From a checkpoint of a small mixture-of-experts model trained on Wikipedia: vocabulary 8192, 352 SwiGLU neurons an expert.
Below are experts of layer 7 (counted from 0) of a mixture-of-experts language model. Rows are named gate (a neuron's input weights, with its number), up (a neuron's input weights, with its number), down (a neuron's output weights, with its number) and show model dimensions 128-191. Each number is 500 + 50 x the weight over its row's rms, rounded and kept within 0 to 999. Numbers have three digits each.
Before each expert's rows: a language model's description of what the expert responds to; "comes before" lists some tokens at least twice as common just after its tokens as in all text. This comes from a sample of Wikipedia text that the model never trained on. Tokens count by the router's weight.

# expert 11
Institution name endings. Final words of organization, place and event names, such as University, Street, Force, Research, Pediatrics, War.
comes before: ".", ",", "\n", " (", " and", ")"
gate12:526450441551463520510533524489551576475458520513543524478383519524392429529526524531487461624538462507498365492520492567395456452498598480395460560615488531550488471488538494459487543448474507
up12:531502515508513537532577457488442554506505507528529451496475475522555531489508524561463536356546463454496527499655487530470603468472511485523483584505520546503531452581554498406491467536427518
down12:463413496517451510549474462527528544584481451532501451456460494524523562494426507545538488498466494440491475471483438429620475516455536407488495512434467466519491523530468428475458498571482534
gate13:496606517525466533492460477461505439498473482437535437457495500531484574469505476481516522437490577533530552421404459500483457463503494420481581426559577510535437553555468575572452465611466490
up13:431480495511571482553623512518469504475505536478485487406463520528509470481540544450530453583528495487588426395483434525520442603454581560516563512537475434462585491554592524536489479507566460
down13:540514522494542504574445487468452533488600509542447619395555503490587498562564523473519475424489474503582477430612494468486483493551504539517495525538532472541618560526442560545552538477535576
gate14:466449490537471501518504544468460531530548451519453477534488527466586479582486502499470512572521429394473467513525546502408515567474501505509547526446521464487498466543583500439504444512587508
up14:554586482424471537432589470352555473524486574546492506538558556488573534466543475488459445521491541493508474552494492439435531527469546498502569450487474514503428530534546456461526467446429397
down14:527505495548412430470518513449558505525598490604518548538447590459420563494457528542445559423559431577495502553558438554490524543469513482427474511590451526449481543439453530506496448552483462
gate15:489449468501489478522451421611518574530479491519421503534463568494415515558545532514443492526501502434471585499534540501572535525566511572527438551499529497489449472438595528476519485492547565
up15:455460511421508432488580515488472483493467461523525529478492568551453391517565440591455457514513512491516504524556550518532488489493553576484483502529439425465484406447517456455501513403579438
down15:486451448525489481511457470482563536507440576441422467391543527618531536512505557536391501543528490550481537574496538546430556520552460546482404474517458451504475490427478457467484558571484544
gate16:504557485482556486478567440563526527466496502581458505513437578483424520566508482596446467490542431565541632510535485435494515456530382501451605574538479526493517516490480473451560443492605491
up16:519533416454499563563490434407510435519458536475459579523527441502500461483461541471492565492523470473413522534512541478462499524416451437518521606407488575488564461443487569512513530461528485
down16:551491520529504445501490536533590382438578559438622471546528511482528553468531464453529429457578534538555484526461437495516679389584517531547536476505455458479529517478497459412479450478528520
gate17:459400453556442456464500511596442628531548570480519546442487498366431510461467599490495428559550548501422549454542522547579483541485546646387470468524406513470516494525503418468499478372474475
up17:524453432466538447508480463442422449439459551468436496524496507481485463512584575501559488604420526466582472478562446553448453459594382484490450530432382548495525534557413512453447515433478564
down17:425534503588462566553442502432433452478493462496459567440511393458539560520475477451574549460462507471435489586400499570497487469458556510566564488484510511438509549559459476531623498481600471
gate18:459488455554579585410484519542559508452483477558473510458417429440442460427552565490606530478502439555538526514506543548563447421557451491499497503480463572499624498532509448511475450454531449
up18:534413499513498489567533406545513579527506598439515488505524480541489480518431442538562487445494439423561534554495471571528522505498606444493433515519500556568454386544385454516514549441515464
down18:446439482499445510533517461572484497509498500581448555381444558491504539496509452467429588473574501486511447456525573451513601569559522394515448506463538490500481472531504502515494571417472571
gate19:533453517455487554542510597544509496528560476435426463528539474589417518612451408473414457602505505585474526400526439543435540498514572500533530495464573542536457507532461422572543396579534591
up19:480513467549568581487515460556629530442448470539486474635515483524555519464552572513541544552540585516475620422453475459505434521566562481366432484501565419515400555475594542542450471508477502
down19:594474483588578461425462488509413445571497489527500467530433610579488411476514570511363527463519576506460476564417496504606385580498521459472524525510428445453535492485511582484492538520469472
gate20:475531535555481467424497472511466505543465497533485496424415492484488547427512538609552468497453469589477549527475460479521499472455538415471456586637529586532551399537456516539399508473525533
up20:478437436475521516424370476544466603464527605557515516512519520476526523427492411535462599481480442351556497443515565504541472512467525546484562462453450467512543443498538490516525464519490479
down20:541535492462545450481511453462485441628518506638481522447437529450528472484580378441380579546516530532536531515453529447461488531481481561496489582683535553536543488529460539502580487489469482
gate21:488477455555492507488374438563439561505520495512540467435463607445452473555502434423500499580463465587452473464561434522517503560531460480452566521408422501484477576348525448474576456386506465
up21:526596509468585534508538507442470494508536440451561548408634486511569536559496462540513500421511448590489545497476532518519507511477507499548487541511546608526506448494500529477474522518408594
down21:492506429430438423450515558473449472540536453533549424513399472580534485484469498473466516530525538546513481480441529467504461552490497515471566514471439515571411562520510552595475505493426548
gate22:400404478470514501457474523551391424492443564506636538509497573567433518468549446522466516576465539416490486478530431390448534452575456520526545444517633509492470463509439548527558478486449508
up22:527550463508473518545458465452468513495491570486500524481512385453579529533506646553435457503524430515559458518527531593476575507488523542466551527516468489459456388530497542487508569482496486
down22:536486439492436535503461495558479504513442475526480486456477426430491535483566521576537499467432480414531550471491427523553446525510541513539476511578583540613466520477457510535499492497513519
gate23:561419495501459511439417523539449515580415422431517518501533557482529467411472502476493447521437538543467544530512428460434530570448524473479596508535460465486462497436521401590496428512565499
up23:448391419426469513525485570531529556508388505530549523512428539557518562451420487438532544542474398477480382506489547491531472518485504599575501539483534547458611384494514513485508523399497444
down23:501502504479554481496494561547585503419470475480585578441472522426607497440452513508551541441512505563486523584391502575526543431489456514543400507628463509585462595495485480479516535495540522
gate24:481529543523544496498440499559498539531504500483521528428627577498432495622525504533516442495477426537500461563457543621509543533473462461516615600547462468459533548485490390495505479484471476
up24:419516580636500551556518462577534451496547492492450551511415480586488517423490585559567486548479409461503498560503525554523509499477459527482491496499526573418505475518485489435547477544480494
down24:468531506497516534531567537423588488548512585517560448405608533490466502438450545487461521506513498582514485495429544478535470446375546469450543559603479465550473457479493490569435482483524451
gate25:518518402476459586578483552534399517467549511584501525394469457482505563444470548523559605509541489505464469502435457513584487476513564554438419462468503525513530456551514607558434523497476501
up25:465450509456489470595401497537549441474512581443496534585529438485523544446515452545638495601416462429508495477477498525453540511584542455500572500412469529469550499434426548375469472507493502
down25:453548423559525408432549417472512420475631497437478515433549564543508497456534526493466357528513527442440457516541500505540522556542634481469507519476513400512523508569539545534494578460514467
gate26:407529602547522499505506436589527528486449525459531475471632559523551409462401485391603407502493472497455491492476549571547452529572427545470482526456533416513485515470539548582506377509507535
up26:406477451611479515547460486552553484496493481489519462428510448485509585532483455489509476576454487397452415471559536529357592596447499591487519487570503473535500580515530522483468394448526480
down26:461560600557485494500559480508539599459474585474635379464609491478500501540539575494574464454566478458568553477474486435479474565504504402510465587432452500452464455554390519479521492460450423
gate27:526500549536463360552481477580518460504468523615387449572473497505387528544565495517442524510509431494510437554588486534447550452419554518468556473491536576453657553435460517415478520556521504
up27:389467424568594537555477504532525565439502438477541471481465584521472490436516455479481528476483504557493518597540436453403475509500485518521502481485572566448502557401494547567433495491582602
down27:519483486535458504463487519575561545505473503512448428524474550514513451616555410560489534446541464467489470454549600444535529541534462458626459500594511466566404428477369529547517465493514554
gate28:437544462454454580575525598487547487445606523444440566491472421612525490456461456538507525441545552556412542445478436517502463582627413489509485516457530597597528556407603462527438502470515509
up28:559520466589444551446566468480539480530451618561557547503533512489548500532560572536474411491490585576536497499558442523382625471522537416529535523507525466428505606484522481496469556463513406
down28:481501455541382477451546525539539613431452527480496443467453503471510370487551476561478488553487564517596448417512560525416412468549460479561465491545483424423495431392493460451484481445499497
gate29:511535503465510434475500572460402542458488550530513497554346537540442493479589454469441529469519614509465468499481471446526519538479480471507406488506495493478593585519489524472497487468511532
up29:456570471579522480438544425453550491547455537596539474399472495492564481471517531559458544433521458491482491543487516490466463495434491513454565514513372479491397555564535525517395407396475508
down29:443484487539562507441535581493474537575531533534455449558452472481481546481499548507477516499514509413502549600494549401399524453469529515595507601440495568460524422442621490535513526492437470
gate30:470509546630546503491508515431443427517453491526498615545519482531597510476396557461483554510430416578457526489452469444548542529490582463488525530506532440470456501517479483519545526521543519
up30:504474425412431583521403498540509581488470437519435499470598423596517504482511468482447555478509464521506517478521495528501490446469513530523546514460510634518569476524503578511531523440447511
down30:532527527537535528481517447525425522497517494539484507518574484463465425440485455534441551398525465561521542514530456589436441502537599496467514442480533432475429496493446538533469518463450509
gate31:412402525442522595513477593576549577473554562493434545522451497511412447454545516496533529522473532420491537524389486550481572567518513527466506566454530416540536507447512474487502487467582431
up31:446538503445539495552486430483508523546541529516553548444494594502492427519569503483564491486567565534550412541487547508473468563540494507471562641593583462399455488478575425437485444485450465
down31:518534460523502532494542480476468494384416481489544480549439471437544551500505423548592530498443462537508427534413485563614524459498439455532462555536472515499473436483470439458430565526515445
gate32:491507477440502517571555486567457551527420477521521507471470543461381494582473495471515489549546461539407497420473428554519426456491486473536456519432616543491535533487552525553542542445461491
up32:429411513381457468457538535583515511481586515461495531493503471479514432450546574494527455492485481573469606521527436530447449540428585487501498517538454586472497494565503480504526553563473561
down32:477594536533498532524535552530585592484549538481522432564583503430431508520511606530456552519429466385541520490474493388480490386490517478512451396406507443436533463579509430572479534457546523
gate33:491534459476444533546556567495551586463521428507490562495414506512552488457445505528550530509500592411499503526519536493496452512531410546496484475517613470509386539445625510495509485482537522
up33:394461456501559550407466431573476495545475601550434570417479607449407534386575449547496511417548493488452474507510533490548476483398553522477491534575451462449501558579427463453423446441535544
down33:504522484425455504482499472540470453452502531442424467487430519397473465492461470496457461489528547466436474551514426503470498434481444560459463463481508455524507462466533515474366500464485591
gate34:562510494455443523517394470496549516492470402469471597361463453445503507452549576479478518525558484452577436590535585521538458528536564437469392472547452469480491472377528549555541439458513432
up34:480530471468472495429504569546494424504531509497551470570492438363514470459613450617606425483500486452414607481438419555511551571402405460472515475606577458488571551396470505514475474462435507
down34:431483555491524517551527547398537580561498511519483489499502465530511432441516499463500480429514440441440519509482507500538421556465454556505509559546445426536510598496467430387505462461460501
gate35:378468519623479488517497486543559546514495526475465551544527384507436521556556523491485504563452498585551583431512612453482476508605516561558478441498466551616456576530463491531555415559579536
up35:457545531497581461465414543522489534376528554455553461496469497465435457512479418489601432443551497599527471428434479472462483565521535544512469444485476488445517355443486453455529468388489519
down35:569504479538447431481515460497466525404603497509484547467495543407498511523473550548684485461433453551464538507555452498490492522420452510548588463510411500453488497452440436447515490510461503
gate36:472500502475531471551366469520569510479462496499506588562562572502501509546470494468508481537496441547525482486644512520456540445489480447541466579537450427463523527450535528438461525513493511
up36:513410489535465480415565459546509576468501573551548542569524524530521517448506510437557581469509495514574468600529490496548508514507460474509454464508516485521554511486484476385480387499549412
down36:402479509442457420505503557552532464449554520496538456533457458553510459480557495500470493474560527483476532558496506514530585542433555450438459516545529488456444580526430470554546499522431468
gate37:568505503544453456531564436564462484490491551469541495500543438489540541521565474535515515488461452406456550459520520519526469496575472565532510576527601543497486518505464396527486595381495535
up37:477525482439478598537396481433472437388544540532467474537481384486531485539464486493394468462508463501408472445540482529529515562492506446511557480482559559554470516482427536467484404529551459
down37:623477489477475437525543527467417612551487472484455491396434597486508520495558472540475574495551563483567484555486471513399596534397454503419489415473550459507469502574576480502536589546455489
gate38:446515519602479522500414524403599471433476508501488484470396472370456522438419488486507506452491539535436600554504558456554553483482434450458552526543499462596472449515543534425433511459478397
up38:466531557524601586495512416518543550542427489513350491546510501462525487407519558484572578517478494546531529438455510426584495509527517500512467716475533493387406502507548504476506529532511471
down38:413517500484512455489487567528466575451405496463487422525442439573579569535426523482503496469487508519547524474466554535433533515560442501528486499525489510577526453475609425481573447471522484
gate39:526548471576479523492564504444533491523475534511522561541418589533394591461531388611536408555504507531474527465493504496474503518511524459558547530573618512515449551498485544451455502487516412
up39:492558459521439463505425404563545485570462524581549495530513466580511496474495445459529575572333571579453576467516457431465523477472637487457465486543452514501483466491568563541542547431554373
down39:569529503517556435414480487571570574457471522546449452491450533557519548539478438466401496526519473545485603584535538546444509449504474584517483504527570460522542489521534568472575457487495454
gate40:649523459546427518508567453554503582456519518502493456508512477419487475554473522508503427603561591569474481529457391583557443478506495485478449537525501411494533505527476505412525444440570508
up40:525518397501522499450534489544509575474602474549467518578435580517451486462552554600540499500444487455572485514549575403605548472485596574491456615497482445513394430454533545542489554503475539
down40:477443502424486504576416489525487471567580541458516479517554484416493436442472435493485575446561606392602529476479516537554509486465517540544585492471473556466541492457436507491462523658536551
gate41:551453483586445446477512510575431518539540518511441458459462451460553560568633568474528476574436469459664534539461485410576503407485489509497462576540565450465481531479630518534563452476546512
up41:413537468487485551501565461502570568485500616496526439554556408510524532478467443482571437320551510482516502457519565556489586414547455469546464522414514537484443511561489498434504567552503503
down41:473451521479479542422410469549502472513473415546522528502517455479551589492463497507493445496535369398508463433457437501538569500510581486486484548538434516525495492521527489474413484523399509
gate42:446498475439560524500414523379467536472525521449518568488491520443511558476509585537453473537511505410486552474470498520428510519467467530506476485387436495470423442499484396484513503477446499
up42:382428428351513494547545527627498554538491511486539475514447521483521511392479506422554538457552551495480565459568415530460560502455507530467584456515564492446344403485518526567518494449481532
down42:468445459479419444532528490517553515563469519542469521457585463590421503515487457532537501519491566444465432507572406551400529470557553466533537582534473548532553590534517456555471475506552420
gate43:388536546490510541482454532561490430526491415438563566512572445532525559446468462485615550551512403581459444518477486509439550544449550539502532493662558465522506477518500418602487399550539488
up43:544571552604548536520423385511483483569491547496570523473469533456464457479513498509501543475492471415415508556446597580459494481480555627507504524563561448516435540509605440558587406499494453
down43:460468491531526473560461432415483430552467513518607472533508444503493484559457628539470465492539515459560550595540603443432537473453521524513503473439480498498564457565525484509482450447346518
gate44:457519510505506494504550509439534547585568501484553483551491504548524485539507519612478458470401522554388564484566475502532542460570530490513445508532534535492489482519472513413498490490527543
up44:518456533492480489455472462536463466514499468504468518421518475489550458492612612521470564520519505483525589477621540537455485525497409537518502491474486507443506383521492505459506512509469415
down44:495480474522579506496418457569408485578449516459369377510581404457499489526469502489452427472518547485525515514464448468454545476536399449592523548479420553524484485488524546521479515540467504
gate45:604441559457461495515533420501422547504522580563512508501559442364473500584422527511472450482524565546550534474422536571483485474513439477516511517489452631524510514460465492502589534543438471
up45:508449503594523487505489413459542426511424546533477510440465471486560623406495542457591594542483435525547601481453533395435486555478480393490525495544440500545530458496503441531490441444656483
down45:486502524634525397507537443471468526448447607551493449542561598536500485582481507493454539418354382490524489532474501568454444591503428430456492442487494467521467462575534473534531473473585541
gate46:446475517543587476463560489419524561507371509510426535484449479440519556468500436510482491534404460494556425443555424512468554515496503470394526547560490491484390547507559480415513549543551514
up46:475536448442505527475510531498469517479552465496673512530458506488503522523561639521460418472462493460499474507525518433516573472477490613554446439528560572542479496531532489427409487551452490
down46:502513381447565452572516489466540468458398502435530523463570513521476489571510553544427515498488382441490483504476524465484566520388555559551507454556453500472570486547408445511502486476519587
gate47:472507553573477510457478560529482511573472419478510514503593499543452550471485487503598422536560515476436379473496491543539566459516620479509618487462512440472487517511497490401472409582481483
up47:538450543511467437547416411451564541455474439493501466566555394493488493528479511499497631504588522592492578435548497492493576418538444447507490541490610545529509434480480514496573566532472539
down47:448531564478569460404480457637499594471475498459481455468567536524511460445529472488557520452607521513491514505587580579469555465543406508479449491529412591514501528582486474430503411538569493
gate48:558455476578549545514560555493429586465423479565427536487549505450492495514518516447488462443459459478431564523543524469511529439482552456480545460524425427449489498522391467406509472537481497
up48:463516489500434507475538543497541555514523477470440623507506476545457547528522532531411472491516570326471498537501503463504578497534522518490500402521508480558471614572511496454555551468439437
down48:589500478558549470407601516522485503530547472470517523498484460513431474509576452459498566390470448565512503506524451494502452476496472507488467576497544475552551444486530477497443517485394476
gate49:476403533578466509513472480542487558512372439515487483481523518460578511497542583479503501494497531612505516523481452484488549498494556556535492547575489497420466581378474521456518493536533590
up49:514576437472453494487447492490506500460649571514531498578531518550415549569485361607476631421525366482425442492544502526460502488480511494457459461475522550573485433527506431573451448414483393
down49:559522504463505459482437602598390499524517519529438490479460544474492472476538524535547518525493444567524489482527503444531462471530513518545609528480595480450501445567404482566520453552496566
gate50:481439464547464424377490461528391627500548523560510551482515450436569466496563476501567443521514470430482549420500526468548495581511552540495421528448546546572499478464554576552563524478529619
up50:487461441459580511409545542554486559515461583540472500395513388504482497475462588553442522483482499466511491532461418483485630474457407531428425534427461477554554492510510548487505495549542494
down50:495618578548510551494456430558597584483497475522512454524404493393504539447547505499514521547511462475444496495480471461529507486524527460530505456502458533560557472460386395496525453525581571
gate51:448566553536552446478526507446430479497473439479579392570535522479543581505528543524522447483576437439484475488532457491513496600477559536505536494516425476577476399462511483497540408510537473
up51:424515481422519507528474387527520597558413482496589435511520433505504468456521477463397431550491495541596559418505444442506490552469533502449419571442459420524501492524491546532520534437541479
down51:482667517552566492362500498457456512503515490452511494505567585559548542496498521527496481608590463470430478477493445489556500480515631519505457479514456534557406495502492516571565473465474423
gate52:472542442554512545548576563569392485416556551497583511475481471420577553540480500503485457472577483530465481557500400451487497514510495582490437577575464546551591446478434491518499490531435507
up52:359448490572453517462546528442488416512606548553520467454483483508554485507497537493486406490576485419442528456510531448416364558434419615616458531496540553450550546506469403559473512574476587
down52:500599472511472557567494491467480311513471457541534528511517436486518527480436493509439486471432435572530542505534444465491521428482463436532424453507450473420460482524453461517530560502553455
gate53:456476515604431525617402480526452468514567514505515488508419423578426507440494465499526514560434507586480445515579553448445573485570510533486511426502413551445429564503471506503520440441521419
up53:561542434460518528446554455483441540443504528422520523502544492437459522555488574451447463476492482420590500548488546550528550504470440471531559533476519532532488491503513491506505634519461472
down53:581409551481501436423486530491522460542494575529470420487452568406477528492537541511465414566451535553535424536428513529449492492483490518495482516449488468499475546484541518457473639514443481
gate54:407435489515442443578498534448510532584539512452542442505450492506446473507533497505573518485488475415454583388481407521456390540512462479462437485532549504517500484491533494559456531474541471
up54:481451483472564533494456494519545500545451472437509556520535478525475516495575455577514534537479395501556462515506522478433521473457483527516465464555482511464538434537463517501423441552620498
down54:558514556580512456398465446526598508486387506515425487523541471651451494541453479508450507533530521532470532495485484453520477541521518459537540519450530558480493545488505507453444519521493439
gate55:523615467540526497464430424440535527470492426458476484457472503414518543517535495567524444488480488495526563451486474471519435501580484470490491601568406490444499429600519585568511433366551559
up55:475451463458497424521490442558430622459544474424542427479551573497443397581519642569603522520565547494579473533562529504476570455517538500508468471487536557498501500503512484451540544459472496
down55:497473496515521527525518522561501514461431530574546440453479548496433417567575483529436454421537512545488495573542549534526572527609524563533431453538536489480478438444570566476490504477570526
gate56:502486573479404496509461531429474487495524384473561478482517531420559456522425459465468588571567504496420413523493461475498511535492495552466496503478453499572465439463441506452508372493524521
up56:496487498529493498501444510467427500491416504514531527508531450429431436480451522486460442502467484466525573502510450476570591587464536452430452545514532434476456391506414383516497508525579484
down56:510515504523489459550485433547484508509525558492514516491506431494550502601525567500509466511473441454526526637377582476400489439511478484532552549454500493536480527522440499543456496472486492
gate57:507483443427494550447471516458530521521529506521522569440523511467531410468495610508559469668466544502391546450525414546492533512554469488520470558534583485481442485487570573531530542479543527
up57:493546441527513470476454421517459480537496472585531460420542627470436515587520490493426510496462477555460574440524557571401491495553442485467541507529570518336451521506584439563480485453499541
down57:505493477511513446503557546530478512491619495433429386449474457480471516557549523507562515448512558457474575492516416418423480468470463499535478512422542474486468468493526406487560527517464499
gate58:478411467480441499454489521490416479509488495561564628479541489476493571507525503500537429473496431424464448529530501561521540474455460564471548480491457569501470447521491500456435546507555538
up58:528513470508445552489575604546520492480515510476495536482537516548444568561456535476557548587541469515435473535472551528481484489553495499441441451469522483621522497481439512503424472572493518
down58:478503457529447385506465486522533408458489459474455511496538491495543464518489508529536497514486546467576530485542515618462455468563462601508472476511453450469494525379453537549488530456446500
gate59:533487437573444423450549488491508518413562420508437493467485576498542477534467553558551510539397516450507538359506440408453401467515511560508454435564498504496457545501501473488478533426471487
up59:456510536477422517517562536553418542449445497427534480556481413490489538576445555558520439377469485515480472467602472435501466519372505499471555591402624453534515502503536554465436518555532479
down59:560492492488497444539475446540534462523473569534516470488450448545439515482572527496423515469565479513468507552511557481505477591437492490560485486428518520426544510583475410530586447596463464
gate60:526484436523527488531498524517506557438431539476506546433466598516490498424457389412558582516532507511516500527484487540401558489496505370442592501450632397502447488573428474575528572670496485
up60:487484410506466580527536480526510575492491521530516490547519551454541476567468431525534557395550450493516507511576514620567560463525493455511515488579552469475426562521474428471545429562505514
down60:595437512493489488591485512543494466570566526463479466492522415461526574543487502543515487548428407458464526513539505584477530490465622473422513534480437526415470488613459416512496500496469542
gate61:568474524531487429546536431426571519518504496399411509451536480433554374464578434482490530590582545463527453483539483495456592565452586421466582549562494532501499509567479555512555506456599484
up61:537470485577470457522506424545516490501448564546552504554475493449499484471445380443525464410489455479456596439488504520574538520473508494548591515474501500419449466503446390465551401512500505
down61:542528547543563463476527458452506531570486497488460488491500518440467507516458462608557398586530434552395535510518564531491544459473449457442537497508588547564565462533488389468525487476449542
gate62:424455488527492520479499545529503514494512433552403566392528428590551546429547491490603545548432481509494493481454412423537564462464454542441512578483579470523563485481464459518550478570537564
up62:533555561521471548468515495469486460457556401500505594527581423517540513480596408450514506491463455499473476563526496443558569515495554563534545485532515502530552503529460504560457498539413613
down62:507492562649471547448491472378488526487379486510482465461501471536522477471540474570426487457470534481540473497476490543432457528470503624461485535528484500462511514489470512492463476512384645
gate63:584496446511479493434483448469496458472518403567510580401590543453559445485474521493533461536475513358428503508496566526466447487470462531520523474596426535484536552534525489496505459480519486
up63:440482452488491405511532561447544538506485492601481458469426475485488480596551499448460578458448538520474552503508486514432420564544547583485471430576545538507473447521528582517540585495507490
down63:422521523566520494495516412466474631514499454502509452468380529489428508494550495547389434462568511483511480523423465461525419509572513520474570596421539589505418462416467411550465492476465515
gate64:540480536463506563501534663376409475623421397526436498529447482534548455502597550522483497621486455459451443402528449461504486444554497553423524547566442440464459495637480525559491482451465491
up64:489489382502396493526515446501490572475540457451531518504468476474458537452463450476468512495565475503452515568483515390451511548467571545541519510545559558468407550548429558432466422526430458
down64:431485523521454469523501515465470534494464502442527552464512518549522478486462459489377628496604457537482522405459513410505517537404532440510523497533438440446521550525523543480516522485602518
gate65:516474532465531493411572443500391555549406510508395491539412409388441465506473522570536545500443522478493519512488486489566521483568483455496455565597378491510414472500513449507462537534516527
up65:550513499538395476386424520703412450508422436502481496451421521539539495579505430455541454422447409583549555416518456437464496524441506449409491524442505492454529504522516478565427497441539496
down65:513415589467459442555473475492393551528503502457487483402507483513478470473547449573513563424406469502467441535498453465475388613540486447435561491535447523543503424441458524521496517500543538
gate66:432456433648574554502527468531525516541402527463466531432457448444433472500571521586536532541445539466423446417544501481435475524490491422495586442551498542498464491404553533451487443393522460
up66:507549541666573436433458503509401526427509436478495524458596554575531444586524542507508450544404511598450503420500449489477515535493423444559581532506585436493540504486465421536544548541475558
down66:432481521373494471474558424477439465462565488452464436452542457470531463466484537505422567476510527465514497492495501495439526490531483476486492529577452490512459473440492600469474512561501622
gate67:518401543440468371416465502441449556449517503510442563473483536501522510536548598534525489540529527514453497487447451540535604528562502535472570529541612447479454508582459508555544378386491508
up67:539527469509523501534463531592455517454543522491537493466462602595509480405548474505538576544536563494575513551501460444439517516445452501535499534451349497397618405425561507578462426482467423
down67:491507502457488419487525506398484513472467452502577543482493532529527578514536590526510590482414477449577487464577525410519495613427411473471574494554473446404466528498506515530507426568475537
gate68:462471562568583476527442489547484509555497440504458439465489580522482499534449462500488527473600496509508503532529483441467523530519525423473505485616572543526580522467510519438447360544548491
up68:517503517630509555525504553471431510517474411596435475478480516546528556521455459470450619552499529501469367538482552549461460457397534509540446477617424483392475648439584558401516485561485472
down68:476533501582543575504427405439455521480490542417446509517540526529530458496487522476471473502500510517514508520569554511450501560490456516445434515504528540434523573424519583515602487492557587
gate69:475488495520484492549625529497533527610497523454463533434469560496583440513534551516489500673498520570469500464466465480486445476514410570559490484559501578468484536586525462491532484472536458
up69:422508548491505479508533438502576549450447563536429439487495509515453483522534584514478458494491445440583549598517493443567560504476475516480549468536413466496568491568621583425537468433418486
down69:528511456538485461407549467451487467492470505552500471492544484514549511472534397518539517485576517583495520445504607443445501503511463615511513616538513429564505523524472524443501536492404576
gate70:530579538537518501405475502497473540548478502506569508404490485407508499448505490563521454526477452564491552448611538433549510540520392484415518495465483429596547424538440435594438449526424506
up70:573579390447515555591519504448552413532605514399515510526511460440531469608471496456527441528497477498487491483470530483437447518520517609534467503541540506447466450561449519500554441391471473
down70:463566461479422578526516384492500479379417471478510442495561465475505564506502421484518434496592502502503496526470543508490461427472494508501506453388502467406555530444498502510512555467517538
gate71:503506435410535546512457570454456467519478455472444656451467464507515576549474661541544604545412431507389434452495481476520527568496451563449621442562460554476539574544480532492492515545510474
up71:665496378460526483498559507410443529463452479556493559510460478506442506573495545550562479552403414429519362503557576444424480456511483564459520539506455495505531522548534579442515534537492429
down71:590614494418551561586500449603472416510639395426433586498542419465493541581519487478523438548468554544489451505467480454540473431410494538561545463528648471521470530580484539470429524549521438
gate72:454516532490588508492475477518441518478434470555469538440563479612573609531507564492574456543424444538540510517516572516517610467485508502481439517485495458422433481526557478458525411542624556
up72:634559443469455460526494486514556647492521513522553540525418506531464459496385446444454521556531516466527543429568505505500485480506456557529584521526540484474480456455535496636587499403515570
down72:510460555554367494544516449517505533492547534437557542419515471552516507523495509461511479441526459533576569536521569482409583491480642408422403410510416484544420491409530453482513521548469496
gate73:565492483570492486508447449449510502572466490447474464441522442453446567438546470536581460442496423526506513540554573500620530484486536511467578514609512456476549474559510574473547539455438518
up73:452559601516483488441555479445465439432520407495520394587503541479484578483479495512464622401512520578551591510474574580559496482498460425566527586464543527558516426458558462467440578553443489
down73:508491609502498476522574515589568510492681490537517401478550472474455578452482542544403620453487489501521563494516462532467535452529487474443443521516523517579490495551511396529505487536546460
gate74:451498501552455494444557579446508496519490500564491512428475526465450469514413533421438531511564480535452490560454496479573526494508459543490477499536643502506473546518554493473461543535540554
up74:494434528559458485546501410464497569452499454531501448497500562477433468491556497553538465418517467608407594391416426514521442551426525472487455531577493564513567483546448474487523483487497488
down74:485438466469403355519483502495537561407627494483514589588520474471394507544466513440535383526489554519494505442531522660563509468499444567539515453482454500500519472478524443452506504429503549
gate75:462477469447492573451524534499500537442488605514468470505531611453553563414553465538468416539554557404603420477467431506464521460543577492455502504535559559568468491496459517490485561545428471
up75:584515500513484542489465521506500519541452469620384600507493490478541436485461483556495430486589427502517456531523534518535534478425525527453586556570475476466551579505525496424533504515551506
down75:519528463566592420523526544525425532525421503528527524374571481491468520474546564545494488494482552466571462443543491537501456509503431468533500500484519538516504463555548488577473358457446391
gate76:534515491529538455524447478512450479460523584546579424599539434530491496494506552474562557468549533478433574604530549460589580492519392509474479584538497585507556537555484556518481544434513518
up76:516600472344542406547446552471522594498470517569499484552467562385450437515483468526446625477516536495419528513447532427575457498519476447456525606524607455588461400536500468485463537435494515
down76:529414493418510500497483525497503405542481513408468489545512456444492510443521473529566455419524486452499512433591489565360527507495568569524480489443634495539499425482537514541542468397490542
gate77:512488488548492462541513528559536479423381530441481485529580471607444488499549366542508532599446446622468474546481414501397445461561537441504486490457444487546481502529484541556504479493427410
up77:496563484509520546507478522535466450562452538478635500537509526419582474395473493516526541525428508520507573468549495470504464514461526554426475470553551500532394493456471531485466455561371517
down77:492470573498479491424527468486464552529430511466460458500496531524511476494506475539488556517523525508507517633476560562584455528576555548576583543582438490484512490519484609585451506533431502
gate78:478458447584502453500451437576424508482445457464558482533527491488481548415468535471577425593554478547556525523551468442562502459462531494441444479579520495371436508437366599557559440527509465
up78:528535535465533444527420529519465576504382345447602486452503541401471441483425461484468470470504499588575487542479508474488506460504463527529530529430538492464494470548631575546566502471517407
down78:470449500478431498538491522484600527488479481512552457542547478490467492506504556476409466528483542484505586552517509534490408596463658462542458506469492484428482545477458469506495512520472433
gate79:549534500505631533520507514528557572453435464489507528556489483512491476389615532489601447419561533544499445644509520502533431434460473464465479524602533414532441577523519510485440481461583445
up79:535477617497505442560511473439565535466502552504445441453441475495364470468458479526428582468500530453533480537525448505510486507493553455497454518427546434546469482526530531503574638410595453
down79:526504473436471588434468506455598456456533440504570502482497484449583572504530480416524494485578553549488505526541566481553499569541465508516541456448453492476390458471483433467516557467565433